Weights of a small mixture-of-experts language model, trained from scratch on English Wikipedia.
Size: 18 layers, width 224, vocabulary 14523, 14.3M parameters.
Experts: 8 experts in each of 9 layers, 2 picks a token, a softmax router.
Below are experts of layer 14 (counted from 0) of a mixture-of-experts language model. Rows are named router (the router's row for the expert), gate (a neuron's input weights, with its number), up (a neuron's input weights, with its number), down (a neuron's output weights, with its number) and show model dimensions 0-223. Each number is 200 + 30 x the weight over its row's rms, rounded and kept within 0 to 999.
Before each expert's rows: "mostly gets" lists some tokens that are sent to it at least half of the time; "comes before" lists some tokens at least twice as common just after its tokens as in all text. This comes from a sample of Wikipedia text that the model never trained on. Tokens count by the router's weight.

# expert 3
mostly gets: "\n", "==", "===", " ==", "\".", " ==="
comes before: "\n", "-", "|", " ", "==", "The"
router,188,174,231,254,207,121,249,214,143,219,205,205,238,172,231,156,207,210,193,226,214,180,218,195,195,204,203,199,253,198,198,185,184,243,239,246,137,160,199,233,158,203,174,180,205,193,229,222,280,193,216,188,213,167,211,219,201,180,152,126,190,218,225,172,173,173,146,171,170,225,181,215,188,242,207,204,129,225,165,165,169,141,186,220,177,235,236,224,205,206,189,188,191,156,202,174,205,180,238,180,196,209,199,241,213,195,224,234,175,218,151,160,208,200,214,256,209,159,200,162,210,166,237,213,250,205,177,210,160,229,245,215,163,184,238,244,256,197,171,249,271,236,232,178,217,185,200,234,201,161,216,252,191,178,170,182,208,229,233,211,201,198,167,239,217,174,153,186,199,190,174,158,150,160,228,168,187,145,202,181,152,161,182,201,162,172,218,186,154,241,230,237,238,190,208,216,184,204,242,209,196,197,227,222,186,222,175,187,211,164,266,189,180,180,232,234,231,178,213,175,153,205,166,204
gate47,198,226,215,238,229,207,234,221,181,204,231,187,180,190,209,162,237,201,193,188,231,201,215,186,168,197,182,200,186,234,183,149,211,236,119,167,223,185,215,87,193,202,169,207,197,200,197,205,203,173,235,214,227,226,206,246,220,215,216,207,206,189,174,139,215,127,222,174,170,196,205,244,157,240,232,192,170,221,286,179,176,209,184,208,205,216,245,156,191,208,175,134,172,237,194,140,200,235,191,188,175,218,225,184,257,192,200,158,201,138,177,180,228,165,203,227,207,254,204,169,234,187,194,206,185,211,214,226,238,218,233,164,188,226,193,219,225,202,205,154,199,221,193,206,230,226,222,193,196,187,229,207,266,256,239,160,207,214,172,168,223,183,193,206,177,202,239,209,187,186,201,213,131,161,197,162,226,151,205,221,208,246,194,136,177,199,187,172,209,186,232,182,147,213,174,241,210,200,220,244,167,223,230,141,220,215,229,184,215,285,174,215,207,174,121,206,169,198,202,212,247,188,259,169
up47,235,238,214,182,177,221,157,130,222,188,262,200,140,175,198,231,207,208,215,234,212,171,183,205,231,229,224,236,216,189,182,219,204,196,253,192,205,208,168,175,208,239,212,222,196,166,175,144,208,159,185,205,183,235,176,227,228,226,196,178,147,215,200,206,170,177,259,202,169,190,224,147,237,193,170,169,242,123,158,173,252,190,205,217,215,202,157,192,210,205,194,172,210,198,199,200,158,184,172,177,205,178,198,229,159,233,236,164,226,162,227,197,171,215,172,140,210,240,169,188,220,236,160,232,213,159,202,177,202,177,220,200,241,209,203,191,154,246,193,270,172,204,201,179,239,171,210,174,247,107,202,159,178,221,229,201,228,196,198,276,239,216,220,169,218,201,199,210,230,174,210,204,256,254,196,237,164,147,253,200,222,184,230,219,198,197,190,215,226,199,200,188,190,173,251,239,127,189,250,185,214,217,202,208,261,178,193,229,211,113,209,191,193,221,168,199,168,256,189,221,170,179,192,179
down47,208,216,172,233,191,219,192,249,188,195,161,159,206,203,197,170,180,176,180,204,228,196,220,184,186,198,230,232,212,285,232,193,136,227,256,212,209,194,166,268,240,155,209,170,234,215,190,191,208,236,203,185,167,211,183,200,162,155,171,193,200,229,212,188,195,224,179,137,220,215,194,197,187,167,200,208,203,191,189,243,208,211,203,232,147,119,232,242,217,228,196,226,204,178,206,240,192,211,197,182,174,201,236,160,187,241,179,203,218,215,189,199,144,204,169,179,144,171,272,216,225,218,142,159,179,223,175,249,172,166,144,227,141,216,244,166,190,168,153,164,246,206,145,212,199,233,222,226,171,194,199,258,175,199,189,201,213,209,219,210,218,211,175,254,220,152,216,216,238,189,101,201,250,208,198,208,201,203,155,215,235,261,171,194,158,203,202,258,190,170,216,234,254,232,154,225,175,176,142,180,234,168,227,226,235,186,214,190,215,180,221,221,240,169,208,200,165,199,175,224,190,207,233,187
gate48,207,169,222,225,201,206,242,169,213,182,188,162,189,154,170,180,187,180,184,188,265,231,166,190,111,241,181,159,199,221,237,189,212,252,223,203,156,180,177,167,183,186,221,171,280,138,219,201,220,195,178,221,190,225,226,195,231,255,166,242,210,249,226,242,215,178,206,225,181,244,214,220,175,179,216,174,167,171,210,177,222,159,204,192,194,217,167,168,222,210,174,251,223,223,175,168,255,206,169,231,152,172,154,204,229,184,208,226,182,168,204,190,208,222,177,200,182,166,164,237,246,180,210,173,223,191,176,205,216,216,241,182,157,199,217,232,204,158,227,218,203,230,198,182,143,156,268,212,175,181,181,148,209,202,204,190,228,167,277,221,180,236,220,227,172,228,150,221,240,166,179,239,124,187,252,208,182,181,166,190,219,115,213,218,200,204,186,181,175,230,243,185,228,143,251,233,237,215,224,250,168,171,212,188,226,198,171,207,214,214,175,220,187,174,187,178,232,237,239,202,175,201,222,233
up48,183,243,164,157,168,153,243,175,275,240,213,210,272,215,209,219,160,174,183,197,244,232,251,219,150,212,222,200,202,140,224,226,168,218,175,166,215,160,224,243,154,220,231,190,190,228,198,180,199,201,192,221,158,234,167,196,216,203,257,225,222,214,211,249,193,205,200,167,183,164,190,145,194,174,184,151,207,155,176,181,181,207,196,203,249,150,206,202,190,167,190,208,238,189,218,180,261,177,299,235,180,222,194,168,217,204,194,201,188,184,177,181,157,181,199,231,179,171,201,205,137,189,198,156,245,217,216,153,211,209,179,203,192,217,191,180,206,129,170,257,186,182,197,231,192,177,177,234,206,172,161,240,189,204,206,145,196,177,190,239,228,210,197,237,221,192,190,202,203,193,275,189,187,164,172,192,261,268,165,156,234,246,178,185,173,187,212,227,199,173,215,228,203,163,182,264,212,241,217,165,180,177,205,206,216,196,209,197,245,221,197,207,129,191,205,202,184,257,209,217,147,231,219,164
down48,203,178,233,197,250,196,214,161,186,174,194,190,180,203,206,231,267,250,211,240,205,210,180,195,231,161,191,206,172,213,183,163,168,208,204,168,202,217,190,180,156,143,200,221,174,253,196,207,215,147,223,207,181,209,226,196,200,204,229,193,154,170,204,168,182,239,191,171,240,208,219,220,219,204,253,248,184,207,207,236,250,224,170,193,219,222,152,178,222,194,187,198,189,182,215,211,151,180,165,254,224,231,230,187,193,194,147,173,196,240,259,203,248,190,229,189,171,187,173,259,180,159,217,185,201,251,206,227,209,180,202,199,181,177,207,173,146,230,213,199,224,225,195,182,214,182,162,229,207,234,202,4,240,181,225,221,187,193,161,218,198,232,193,193,172,244,230,197,193,223,205,196,271,209,184,166,180,147,219,199,197,237,166,200,222,210,248,181,182,205,200,246,146,178,206,208,215,154,200,164,169,216,233,181,188,206,228,239,165,199,226,182,191,223,206,210,201,191,157,209,214,199,214,123
gate49,223,205,135,166,172,239,250,218,196,192,218,218,167,172,191,188,232,213,191,201,213,228,209,214,206,197,156,199,211,190,241,190,257,232,215,195,234,212,151,229,214,240,202,186,222,174,251,205,173,198,210,242,237,211,224,199,215,168,185,211,150,187,171,174,223,186,206,132,155,218,216,198,189,150,167,177,208,167,186,221,149,211,196,233,203,205,180,158,210,214,179,181,235,201,223,149,201,183,172,194,199,171,153,204,239,220,243,189,218,205,232,248,219,172,257,259,153,139,283,138,184,238,153,235,134,179,181,172,188,219,171,138,206,247,188,245,186,252,185,193,255,222,210,132,159,236,160,203,225,209,186,200,186,178,208,236,187,255,212,237,208,196,240,223,217,196,188,273,158,221,187,173,216,174,212,252,222,172,193,146,250,160,194,175,189,210,221,184,143,156,189,194,239,239,205,206,198,189,220,223,192,169,164,262,233,243,170,221,197,189,236,191,197,188,168,199,165,187,182,210,193,186,212,191
up49,204,194,222,245,133,240,195,214,202,229,195,158,236,179,169,215,210,218,257,238,156,174,160,140,197,175,223,182,198,207,200,252,178,231,181,169,167,261,178,208,237,187,136,221,222,233,199,241,200,195,198,237,224,215,242,194,194,168,191,217,246,189,153,145,216,204,220,184,190,225,151,193,175,145,198,220,186,183,230,198,208,179,239,240,133,267,209,243,171,169,129,186,207,192,203,223,240,192,203,219,152,222,222,166,224,182,156,233,157,256,227,238,203,206,249,179,203,185,250,199,179,147,206,136,201,234,222,210,185,147,169,145,208,244,213,196,195,217,166,173,182,208,168,189,162,208,142,186,145,160,206,221,239,142,214,227,191,215,198,200,197,166,189,207,276,205,210,183,195,224,222,192,174,222,170,199,231,225,249,167,182,164,255,189,177,189,214,256,163,196,215,208,199,176,210,196,254,199,161,210,213,145,180,201,198,225,214,171,174,161,192,164,227,232,192,198,215,231,172,228,207,217,230,219
down49,240,177,163,199,214,236,227,194,160,179,189,166,198,191,220,218,211,193,184,128,186,194,192,212,192,211,184,198,222,190,198,221,203,237,128,214,195,182,195,172,252,204,214,224,186,214,162,256,190,219,193,221,232,181,174,208,241,201,239,208,182,214,229,209,246,192,205,176,228,202,250,137,162,153,206,185,173,129,216,196,154,192,185,176,232,172,254,170,234,150,173,189,187,216,223,206,230,207,145,192,219,218,104,217,222,183,244,179,236,148,184,159,198,270,189,183,204,202,206,205,221,205,192,205,194,262,164,198,170,221,277,203,250,191,190,208,199,198,197,201,214,187,206,225,171,168,197,267,186,170,217,161,192,199,208,181,193,246,218,277,180,192,204,151,179,250,169,218,153,181,213,258,175,166,194,199,206,241,243,216,152,229,230,163,180,177,214,170,206,226,165,194,208,209,276,147,211,217,204,215,243,155,222,226,191,229,177,208,217,173,216,221,242,136,166,179,154,215,143,225,216,223,224,235

# expert 2
mostly gets: " —;", " won", " University", " Award", " School", " League"
comes before: " |", " 1", " 0", " ", " 2", " 3"
router,205,221,204,198,196,209,265,192,219,226,197,170,212,179,201,120,192,195,184,229,247,181,204,213,249,218,209,173,256,177,197,173,173,242,200,185,200,161,164,212,178,226,202,171,167,217,189,239,258,208,170,160,178,221,196,211,163,123,212,182,262,158,181,179,171,194,204,180,212,232,204,199,179,181,184,184,157,234,214,184,223,139,221,238,201,183,216,143,190,197,196,171,218,160,198,208,218,144,197,210,187,181,244,231,217,174,208,130,202,239,150,158,257,191,243,241,246,146,185,195,204,181,164,184,285,183,193,181,168,285,207,242,166,246,169,195,193,215,164,224,213,193,233,168,196,189,180,194,166,166,190,271,158,151,203,192,201,265,228,179,176,176,199,246,203,165,219,204,202,165,219,191,175,164,177,207,202,147,234,210,178,183,218,200,205,236,255,234,205,262,202,237,174,200,181,220,237,222,208,199,184,168,183,211,242,237,191,164,235,166,237,226,159,167,194,200,186,203,185,222,142,199,173,215
gate50,213,206,228,193,204,239,181,215,168,239,192,195,205,191,203,148,212,224,234,224,196,249,225,167,173,145,189,198,139,210,142,196,156,209,225,246,215,197,222,171,263,184,193,251,206,214,218,231,205,210,227,257,241,175,199,174,228,206,189,226,183,148,208,231,189,198,165,214,178,180,253,190,216,189,174,192,199,242,229,202,213,167,215,194,160,137,235,163,235,237,201,190,197,165,232,180,217,131,174,158,201,178,199,214,160,209,202,223,166,198,223,155,144,196,226,183,205,215,139,215,219,141,264,237,173,198,231,166,166,212,221,175,173,184,183,220,165,248,183,235,200,146,217,204,184,210,175,211,148,177,148,269,193,164,224,209,215,185,190,211,186,152,265,196,180,186,175,235,159,224,172,181,238,199,121,136,205,244,227,206,167,195,213,244,188,237,206,211,236,179,265,184,244,197,219,155,200,200,186,167,180,218,195,203,256,243,214,217,183,218,160,182,232,140,182,200,227,190,199,178,233,243,229,185
up50,205,207,192,196,214,218,167,257,179,186,197,260,268,188,229,201,243,181,197,200,166,168,219,190,238,232,237,205,258,139,191,181,217,219,233,165,270,231,212,237,208,180,206,248,238,211,239,178,204,167,214,215,175,190,188,175,167,200,148,227,227,187,150,185,182,206,201,230,245,251,243,171,170,214,213,216,194,190,195,170,160,204,173,210,239,216,163,218,213,165,193,223,166,206,188,211,222,240,186,244,268,144,160,157,142,199,200,172,181,275,235,226,242,248,178,259,219,243,156,189,203,236,159,169,187,198,162,160,199,219,221,192,216,176,163,218,172,180,147,226,198,146,191,188,167,165,222,187,224,182,222,241,173,176,232,151,212,142,182,188,217,221,172,130,201,176,179,222,235,235,122,180,198,189,170,203,222,185,214,190,207,195,186,168,200,199,230,215,218,184,170,208,180,204,254,230,150,168,195,185,186,254,195,174,176,201,181,201,220,253,219,215,183,221,198,191,218,160,171,259,200,192,197,152
down50,231,166,192,222,182,158,207,220,209,213,159,245,247,196,164,222,187,253,210,168,185,201,193,180,237,195,166,186,194,195,175,217,210,240,189,251,158,275,189,222,179,160,202,144,249,159,190,231,231,183,170,218,237,225,213,165,173,200,189,200,189,205,211,235,195,203,199,140,166,206,216,250,185,191,228,199,209,223,212,229,181,194,151,232,215,244,212,185,228,246,176,237,230,201,196,204,227,208,221,144,259,258,152,204,182,197,240,214,231,191,186,234,186,209,236,189,156,218,208,152,233,235,191,197,202,220,184,221,191,198,196,196,211,121,179,222,142,152,132,242,222,238,176,192,187,217,171,256,151,147,197,168,202,173,234,227,220,187,233,215,173,166,184,202,173,133,204,242,200,174,169,182,263,229,227,210,172,248,195,175,207,251,242,175,170,186,209,108,195,216,188,190,178,144,165,198,218,188,167,223,185,212,244,179,179,207,205,248,188,267,221,200,188,178,239,226,163,222,157,204,202,183,176,165
gate51,164,213,199,230,199,201,264,220,170,189,218,157,181,191,197,203,153,226,196,207,219,211,207,154,210,224,202,158,247,228,193,218,132,197,168,225,201,191,218,169,194,194,176,177,192,207,191,185,188,137,263,230,197,153,249,168,156,218,209,225,212,183,217,144,267,187,188,197,188,219,175,165,255,218,219,153,163,231,181,129,249,239,282,187,192,138,183,185,200,265,149,163,179,188,148,200,202,240,167,162,187,197,177,193,148,204,215,180,246,214,173,217,194,175,181,207,225,244,219,202,165,177,200,215,178,194,234,143,199,199,234,205,202,202,175,185,187,179,207,183,169,249,215,208,162,203,177,222,178,181,179,268,207,208,210,242,237,208,225,188,217,222,237,243,224,228,202,196,201,190,168,208,229,176,197,156,188,227,166,124,241,193,199,209,198,201,190,219,244,186,237,211,148,238,178,198,226,251,268,194,245,202,131,200,192,184,221,181,212,216,181,201,308,192,211,197,204,219,208,212,223,173,225,182
up51,204,176,193,239,170,223,197,231,176,214,192,192,251,182,233,209,199,229,214,196,178,225,155,203,185,175,178,203,265,260,144,235,181,194,196,200,210,220,193,188,206,215,171,189,240,146,241,215,194,189,204,217,196,238,248,199,233,210,182,176,181,231,251,170,246,201,182,222,177,209,116,191,190,243,210,110,186,188,173,148,152,180,197,228,267,198,150,221,191,211,222,193,202,223,194,166,221,176,237,233,175,189,203,129,242,221,177,218,166,250,232,191,209,178,274,180,170,132,251,186,194,152,221,176,175,201,222,161,203,205,215,184,226,231,146,206,232,195,191,161,218,211,227,198,228,194,156,174,219,155,217,190,212,209,196,182,194,231,198,218,224,211,178,206,214,149,150,191,152,205,212,221,262,225,183,201,223,217,224,164,154,179,282,170,191,190,168,245,230,200,226,208,177,201,217,155,222,149,205,207,193,210,135,206,186,221,177,244,154,153,220,244,224,215,215,203,185,225,149,225,209,158,179,157
down51,235,234,198,207,160,146,227,251,137,230,231,220,219,182,195,300,201,234,243,219,201,162,208,200,233,207,209,191,235,226,188,190,176,229,202,215,191,193,167,194,149,136,243,228,195,196,195,144,165,193,221,174,192,232,189,181,237,187,207,228,186,170,178,244,174,164,244,199,243,204,233,204,175,105,199,207,198,193,223,215,202,169,155,220,275,226,183,200,239,193,179,168,213,197,217,199,223,223,176,258,198,224,181,168,149,255,203,216,172,145,227,193,163,187,198,187,220,171,185,205,177,187,141,201,193,210,200,190,255,238,251,176,243,187,173,207,220,214,211,152,185,207,181,206,202,141,220,188,206,144,223,258,181,167,221,215,176,206,222,217,235,194,189,223,215,180,213,224,165,260,226,233,178,249,189,217,206,181,187,183,192,176,183,170,169,190,233,155,159,230,243,188,203,170,136,222,182,229,130,202,208,198,206,206,237,194,210,237,202,223,204,177,203,217,163,110,207,173,204,214,262,206,208,161
gate52,170,229,173,233,138,212,243,208,248,233,196,201,163,163,196,154,202,174,244,199,227,213,235,190,200,227,147,205,165,174,233,179,232,202,234,162,215,216,197,150,192,197,176,173,175,203,205,212,205,188,218,175,160,186,170,171,181,248,198,200,209,214,225,235,120,167,177,210,209,158,200,208,198,134,202,190,202,172,199,204,120,154,211,202,158,216,272,199,170,167,178,189,149,201,177,185,220,206,209,182,220,205,190,244,194,198,194,140,202,221,186,282,222,178,229,154,206,190,193,192,173,175,200,218,244,224,210,172,146,260,217,268,189,205,208,248,171,219,229,184,220,194,251,162,207,184,145,198,216,192,234,198,172,154,161,156,190,193,161,185,213,214,212,217,206,192,218,223,159,184,200,207,199,232,211,237,175,201,205,196,233,153,249,179,189,260,238,244,292,197,169,263,191,191,172,187,219,133,237,173,184,177,168,172,222,208,230,190,188,219,221,216,257,195,232,219,259,212,198,189,235,240,168,187
up52,171,227,194,221,186,207,218,185,219,259,187,152,217,192,198,206,204,186,182,214,229,181,192,142,190,198,218,236,180,212,228,295,204,219,250,194,272,221,183,182,165,157,218,190,174,150,211,204,232,177,205,157,232,274,220,198,174,224,219,149,211,186,181,208,196,157,195,229,190,208,224,224,232,199,281,207,174,186,246,180,190,185,172,153,155,179,149,195,165,169,197,183,202,195,198,192,129,174,195,233,190,248,201,183,175,260,169,186,182,146,185,218,223,233,234,242,175,187,184,245,166,164,228,211,237,193,223,200,221,209,187,212,200,202,205,256,230,214,148,167,216,210,228,232,194,195,134,204,211,188,186,193,213,236,172,155,203,165,183,243,181,193,204,159,160,207,220,232,249,178,213,159,175,161,170,211,215,127,200,217,163,227,190,207,160,200,246,222,228,222,217,237,229,196,149,221,199,161,233,257,176,241,182,243,192,194,132,190,215,173,180,169,184,263,179,194,213,197,233,138,238,191,205,169
down52,175,212,216,211,194,219,155,208,255,202,256,209,204,213,223,231,200,183,167,170,261,171,225,207,155,244,149,175,209,183,198,173,191,226,221,170,164,209,212,212,184,174,219,216,145,178,228,217,200,210,170,214,215,180,236,187,190,204,180,189,176,240,196,253,239,182,176,234,182,215,209,197,228,186,190,172,217,239,165,157,161,243,218,169,218,179,146,164,225,215,183,217,225,276,234,214,221,194,210,185,190,155,186,206,218,179,192,216,215,188,250,220,136,217,208,218,219,176,183,212,180,198,216,226,176,184,216,221,216,203,181,187,193,206,187,87,227,207,203,184,160,180,156,199,194,175,202,228,197,231,190,16,186,244,214,160,226,243,202,235,230,248,236,171,197,183,186,242,228,234,217,200,198,220,273,199,170,201,221,195,133,202,216,217,202,220,177,243,168,222,212,154,178,190,156,191,189,241,214,229,230,209,187,200,190,203,193,212,166,197,176,195,185,203,215,229,196,167,167,172,206,180,254,162

# expert 1
mostly gets: " World", " school", " second", " University", " American", " League"
comes before: " of", ".", " and", " in", " for", " was"
router,231,223,195,225,206,216,221,157,227,190,170,224,232,177,194,197,168,181,176,173,193,180,221,229,240,208,220,191,258,186,195,217,160,230,278,209,208,181,211,231,178,211,219,162,195,244,164,209,205,193,239,197,158,273,225,192,201,146,212,212,208,205,221,222,158,152,189,157,252,225,200,171,220,228,140,209,183,195,168,178,248,154,178,232,153,206,255,127,173,158,198,243,140,198,249,190,165,143,174,183,155,182,169,213,230,165,208,186,181,201,178,177,236,189,194,177,207,147,156,144,233,186,218,175,219,267,188,210,220,239,198,243,214,222,212,243,249,177,176,211,218,234,190,139,193,185,232,154,181,169,222,241,183,164,170,215,198,229,234,136,185,180,199,226,240,181,160,205,165,164,249,232,200,186,176,172,217,197,181,177,230,220,197,175,173,252,227,222,178,225,220,203,219,187,195,187,226,228,161,211,124,198,202,258,218,228,239,155,206,148,220,217,221,232,208,223,208,188,239,193,233,188,191,224
gate37,248,236,143,166,214,216,227,204,239,169,234,170,179,245,197,196,208,208,217,232,163,222,221,247,210,183,181,215,208,156,188,197,244,213,153,188,217,184,218,188,220,207,176,192,148,169,197,231,231,230,295,153,206,187,234,197,177,154,216,227,221,186,145,239,190,252,226,187,182,238,256,196,212,178,246,193,200,206,216,205,180,199,236,217,170,212,182,196,248,151,241,185,209,145,235,236,235,178,195,194,221,199,241,224,188,180,139,214,205,211,170,218,202,203,276,190,229,243,176,158,192,180,184,174,174,202,198,276,186,191,160,251,192,188,189,162,207,199,258,190,234,173,167,171,280,239,166,217,225,185,197,206,167,157,147,218,171,204,160,180,169,159,203,214,179,180,168,166,231,225,238,200,222,206,222,216,232,148,199,204,202,202,150,149,159,190,228,196,201,156,213,243,125,223,246,220,199,161,188,192,134,233,163,221,170,174,202,225,205,245,221,189,193,204,206,191,202,225,216,170,189,216,178,154
up37,192,182,173,212,161,245,214,197,262,202,208,187,167,204,257,179,227,173,256,185,180,209,258,225,235,175,168,179,204,223,184,228,198,205,147,229,198,197,211,171,179,219,152,177,249,203,208,210,175,140,265,235,208,216,192,117,222,214,185,195,204,181,189,212,193,206,167,239,249,230,122,226,151,203,197,183,201,202,171,232,253,208,183,201,222,214,195,243,162,173,215,211,227,190,216,213,165,253,188,149,219,218,155,232,265,205,160,269,219,224,171,226,196,227,229,206,171,227,219,183,226,231,209,207,219,158,173,153,212,209,180,218,184,173,223,171,193,232,224,185,218,189,227,156,159,206,145,180,233,199,243,219,163,148,168,210,217,202,190,192,179,137,183,155,195,244,192,143,214,185,119,192,211,220,192,201,160,172,196,181,226,235,186,165,189,207,178,238,207,221,208,199,211,208,229,248,209,173,213,194,167,144,167,217,244,94,229,229,205,184,235,221,227,219,211,208,181,230,194,161,200,231,185,219
down37,224,253,168,226,199,211,210,220,193,130,138,237,184,225,187,169,194,179,220,151,221,158,198,159,166,228,237,191,227,207,223,181,186,209,174,258,164,226,183,216,142,201,219,200,194,191,192,211,185,199,162,163,127,204,207,196,165,224,157,236,226,188,154,229,185,198,259,237,228,226,214,194,223,197,158,189,191,210,191,185,147,214,167,229,186,207,202,118,172,209,222,186,255,140,224,243,199,217,216,235,243,175,210,177,224,191,189,202,182,192,213,188,203,173,217,192,177,198,253,245,258,191,181,240,183,199,227,222,216,218,194,222,197,220,120,159,164,230,198,188,169,258,240,138,212,199,192,250,213,201,248,232,169,208,164,251,194,198,142,187,212,160,260,164,173,171,175,224,227,164,175,190,193,185,223,152,214,201,149,220,250,230,163,194,190,215,187,217,186,212,222,226,191,197,252,201,197,227,222,153,215,202,149,230,243,198,234,231,265,190,220,159,199,184,233,164,225,236,146,180,205,211,226,171
gate38,209,197,183,151,231,227,198,227,184,147,149,182,187,214,220,208,189,186,206,183,170,218,219,153,236,208,153,236,236,219,195,204,191,136,169,235,213,213,239,232,221,189,160,168,179,209,232,179,168,210,200,185,184,193,232,255,208,157,212,168,158,216,177,203,215,173,196,210,203,221,211,215,263,232,150,201,148,273,171,197,210,119,170,185,142,217,205,232,255,166,214,239,189,197,263,191,243,152,159,173,173,223,113,220,177,232,229,224,209,157,240,166,213,207,215,200,242,137,141,169,235,188,224,211,195,202,125,187,219,228,231,184,166,174,211,245,176,218,171,214,190,241,181,200,203,211,217,145,150,231,176,133,185,158,165,235,220,266,250,210,220,225,199,238,206,199,183,184,188,223,156,215,201,157,186,215,229,205,215,205,180,222,201,201,165,222,198,203,163,227,175,181,197,223,189,205,169,241,228,250,227,230,226,205,233,238,229,204,198,236,215,221,220,220,209,213,203,203,232,171,169,184,162,173
up38,248,168,182,172,220,255,168,216,115,196,141,205,230,194,244,204,168,216,216,205,205,205,192,171,189,214,236,177,145,230,160,219,180,146,211,172,173,197,192,238,195,197,201,205,184,230,225,202,184,219,268,194,195,161,168,183,233,229,173,185,178,229,203,137,203,204,180,235,182,258,220,175,220,212,162,181,171,202,198,200,208,143,183,250,176,146,185,215,231,235,221,198,208,173,181,175,229,111,167,190,212,260,202,192,190,215,229,235,209,227,214,227,192,196,194,222,142,180,227,209,219,254,176,157,223,210,150,249,234,170,261,243,183,220,199,189,174,134,176,198,191,222,204,153,253,147,194,168,228,208,203,221,258,187,252,163,200,169,208,205,198,205,218,172,179,218,174,152,257,211,183,197,260,159,202,204,211,192,173,240,159,175,215,199,142,193,176,200,206,204,182,205,226,183,141,245,188,213,246,225,189,225,180,235,247,242,182,230,222,195,180,245,214,189,209,205,255,205,189,227,242,177,213,154
down38,219,194,230,144,167,186,267,172,207,193,208,155,187,249,247,227,234,224,170,153,227,201,208,205,194,240,220,212,159,208,148,153,212,154,260,200,220,181,192,230,227,220,211,192,222,167,259,202,203,181,193,164,226,258,215,272,202,196,175,231,154,176,183,233,202,210,190,207,146,202,179,210,235,217,209,216,226,231,164,244,197,213,231,187,187,252,167,169,240,225,209,207,215,221,200,185,198,185,199,176,189,232,169,145,221,241,258,208,265,210,233,187,191,165,182,159,231,185,182,199,155,226,175,171,225,206,211,185,186,215,210,265,195,179,188,187,214,128,163,233,200,219,187,175,207,177,179,189,211,127,224,195,157,221,127,226,204,207,174,227,195,151,170,202,200,250,177,179,187,261,195,145,191,220,249,221,181,158,175,195,241,235,239,178,154,160,210,153,213,179,190,173,185,226,228,170,274,180,198,191,247,223,209,209,206,225,178,209,186,180,203,175,173,212,203,191,223,211,199,104,211,219,174,166
gate39,270,185,255,167,178,241,161,183,204,138,197,239,192,197,202,165,129,189,196,253,158,198,175,234,236,204,172,245,200,218,167,236,166,200,252,213,232,192,140,184,158,251,257,119,196,212,217,209,244,197,225,202,200,232,240,252,225,184,174,234,222,199,226,180,210,175,174,207,213,151,165,229,147,149,186,184,250,168,190,216,181,193,199,237,175,195,181,238,213,145,177,208,190,184,233,191,162,206,216,193,159,264,265,201,183,162,197,159,139,181,176,175,209,192,162,217,291,192,202,193,204,205,192,201,170,196,213,221,178,207,153,194,207,186,160,205,196,181,185,222,214,160,183,227,231,244,163,166,176,172,177,222,194,215,201,197,191,263,223,230,176,229,211,207,197,159,230,198,190,175,189,206,237,161,202,213,198,179,154,180,194,162,179,222,205,204,226,177,183,198,184,201,193,196,188,247,208,212,201,226,133,153,166,221,261,205,217,276,169,185,218,244,200,215,199,243,224,225,223,220,239,163,201,222
up39,232,208,170,212,148,144,199,209,182,172,228,218,196,170,207,237,230,238,202,194,193,189,224,194,200,179,174,181,189,254,183,195,199,187,216,275,174,204,131,277,237,162,212,175,204,254,186,201,207,194,178,150,211,213,205,214,197,238,156,155,220,179,190,249,210,204,234,185,212,159,208,204,213,214,214,189,195,179,198,214,184,248,233,183,133,203,223,128,160,201,230,196,209,177,214,238,195,160,192,231,252,142,208,194,194,176,176,227,214,205,196,177,117,184,125,198,169,198,198,157,208,203,206,241,136,209,173,201,180,199,227,231,203,198,236,147,206,226,175,169,231,194,188,147,99,164,191,215,181,192,216,203,234,218,140,198,198,248,200,210,192,180,235,226,227,198,205,187,216,190,263,177,244,202,235,166,191,175,211,172,214,200,227,235,215,214,173,151,208,205,249,195,145,264,157,237,215,223,191,202,168,225,244,166,184,237,241,205,247,154,178,228,247,165,183,183,210,222,203,207,247,212,214,215
down39,203,225,224,247,163,212,226,239,191,276,193,220,214,198,196,141,171,159,207,153,219,212,164,173,187,160,218,212,235,188,238,226,172,143,203,151,197,213,223,201,273,240,230,242,199,189,215,239,208,222,222,163,161,210,231,216,197,213,205,158,209,177,206,176,170,146,214,179,248,152,189,129,175,163,158,217,148,215,202,188,228,202,208,200,222,211,200,244,191,179,187,214,220,225,208,183,214,225,201,224,181,179,253,229,174,174,169,200,160,188,175,163,199,199,211,170,218,206,219,205,208,192,205,199,154,265,210,217,184,172,183,243,188,180,232,185,229,138,240,148,195,212,198,197,227,216,211,155,182,176,236,70,203,223,243,230,201,223,205,158,210,177,209,223,174,173,218,167,230,159,230,212,185,230,173,213,225,212,182,213,193,230,196,208,209,201,171,218,239,225,210,173,213,195,198,198,159,199,208,180,269,189,173,146,208,215,116,229,182,231,190,217,227,261,228,159,182,182,178,133,220,236,260,191